Weights of a small mixture-of-experts language model, trained from scratch on English Wikipedia.
Size: 10 layers, width 384, vocabulary 29361.
Experts: 24 experts in each of 10 layers, 1 pick a token, a softmax router, a shared expert of 320 neurons.
Training: a variant of Muon for the experts, 1229M tokens, 9377 steps.
Below are experts of layer 7 (counted from 0) of a mixture-of-experts language model. Rows are named router (the router's row for the expert), gate (a neuron's input weights, with its number), up (a neuron's input weights, with its number), down (a neuron's output weights, with its number) and show model dimensions 192-383. Each number is 128 + 32 x the weight over its row's rms, rounded and kept within 0 to 255. Numbers have three digits each.
Before each expert's rows: "comes after" lists some tokens at least twice as common just before its tokens as in all text. This comes from a sample of Wikipedia text that the model never trained on. Tokens count by the router's weight.

# expert 4
comes after: "201", "200", "202", "199", "198", " the"
router:123093123142168136080131170118064129166138195120156191155167099129124082092150093107130142124144084166088084145128134182122099128139126125120116175070167104211190147124128142155059101166148105104170163140123139154106107155177125124152076165093135084152119099138175152165080135166134131133112093109075157155150080095132147092169139172098123192110126074203149152107163122123162126154156116088083107178147183072130066132082171102128219175157113131136091095150131142148173103064089135116157133115165169117106151171149093159114162143087093142156180170153100144129122166131127136150
gate0:113127171127172138174134120117121122144148147135126122098168098104102146104099031109116145161140139138072211132161101122109115133134138145153139145100093116131108182086097118195119138113063129163176106162242169132061165156119189128103140141176074098156150128125080123134107085120193079051100124174136123096165060121176154126186137114119117084126150131115151051111147115074122151134137207124149106140156145133105118133137081125081119097145138093137127121158108155093132145139171132053127166173182102163081114118177133118092137154087115112122145142126105123157089165153093132166
up0:136165124138095134147144159074107166088167165144074117153118138129133112131081216098128071070175112119161065167132199113099069134099184140132167128095148124123184067198175130131141118144080164140088142169111157142102113115148138139104135134156143190134160129144136127081099118137076076133124111114152113142133139065104065170173115087114173155148037143164135170130109065145156115135089174145146140143158138135125203089173164124136092058163132193138143146128168152138086145200141116131118108186107092135135099161092125099114090173163086127100121199163101166109150150149118081172
down0:149140134127111126122108119140043111145093113123122079122155132105120147163119136080124160128154096079120092100162141089201126180124130144142123144211132108161149146113115077159135132125155103164039103144158123128164112136104147174119168113076138106117080155121101073135143137106110093147130116154107049127088129132103114101136113165105108124141091090105146116080119083182127127125139168145139138096184099157156113090159157082105126126165095163142082122171106144150122101147157126122119201124068155124195163133116137093124148136146190104136163102093097141194074125166151136112

# expert 19
comes after: " |", "|", ":", " in", ";", "″N"
router:150166107059173113129075096181165057154102167072157139127095127131099112152171199098117117127172192123142088147151123143075171138160163130103134130145159123138162137127121090112150163081140122100103165093127080135109145140122113138100155119086135160122130093090178116087135126096109151106149093124168168167108122125044150106138123045087112246161076161121140074115194153116124126032155158153142188121121102120150125185116097142164142164090113140104099127089100145145140176144160152163083111172079088144156109095073155109064108084154127090179123073144147157122150171155103165124
gate0:150117133128117134102112129144148119103087176142159094099112175119067071146136100156108157152181122128110150127159145141182125111129174189101182105158064132154089187146080128136088086182154106132112131074117149132128150139159061158186100137090099169101117137077122087118132164129169142120162149132174133078137125172207131107111138141157134112147077090162167166114081109063088117129109103162107054117083107157155108192102122087137123191189091147171159164108167155131176151092134047140130163118103111113133165144128129152155133158162106136129109154110108117049207107090154137092
up0:127118111185123137121128154113146138154130105099119154176113130150137138174131147086124156143109116178122117142167077148089131090088122131171039119164134106132143134155158181116105084192072125115149140115097165156175116163109158188116063148106098152113127186116091107101148141152101147123121133090209150129163129150098100073138177116127132105165106138139151111143125163121094177119115091101170064173088098145143136032153087124155108087093111141167146072093144143111140116158194137181102179083143112151075099099118156109171129137149117129147129130175163137154059115109137130113
down0:142128114145186113168078144169132153149107152149099095155137180081137058111164148156158163104196167142128182151127107090076109151154150122115128114172118151111152098094106103139075148194081122134141141093166162120140057160078117146099132160133060106090133115069134077118126154152129118163098129108200132121171094087129188140112163187131112145102170176112144153133085139120142129093165117113132030178100095105094114054141084146120092171130122213118158096122152093131115160122171070162112159163136087136132213085230126160044130161102123135133117127129170087082149136162133141163

# expert 7
comes after: " of", " in", " for", " to", " at", " on"
router:140175029126131162090036110166121100120101199000168143153133169116101096100114068099170142089146070090058118089122084105070118123117149139167130191135150115141172196178143090126149072112116140152088163108161159166131149127133137150095145123062139105104132111165165108057180108134141102136163119160133187090144132147085131050165105175147084086163145120129165145115064098168131133090159185157181160108145124183113097156149108134142181132084147129166145107147126146126126125102138176132155113115125093121168140154150115102124126146138095107182125072113154107150154092098099135089
gate0:107122153061131166131207210133105163066108127141150115135142140170162097120105118126115099078113086148123119130149086126144146189174086125159105096142096162168112104110136150097161141122111133155175065120206091195113095154188144109148148131206138126122117167109095112111075196111138119151105126152170169153124130078098103108109177080133116110104106084150105147121109130158130146121152136147149134165160172158075096158156084173113071165081159139088135118119189123092118146103108077148130080097130187140146084137129120154124135133102122130121240133104118175110112069149130110143
up0:111169155137136137177041088078093153111111186149094100133192119109127130127093069159128094131144085092067100188137114134105127099127150129096156114135088170153140160191067092128178075136084130168098150074138100091122061183142131135157112146206124100208164077187170128118069103120149164143145116093207138173172109115124130112098143153108162120152115125199130171156132107166129175144106156130133111140130067136153169116123158100097171100145100145156067105087095118100117085093097107195143112093143112133113119137172158169123128127067123114110154101115060140091118141167116158127
down0:096087124124113138134157184085103130064122102150139158142106159097105136058113145136133074129152129134068067118144072130090131217156101157106102088139066116115211154154154102149129133099144070116179097140080119124106219128166090122126117143096122134088105178118163078108097132120152095109105147137118058131129104116122144205157185117120147089129104116139149115147095146139194134113083085127110164161127093107131086150076139163133108127152171066118112154110064129115140146143103134147148141168165102166098127095087136148096038131168135130160140102129075202180137077105129123096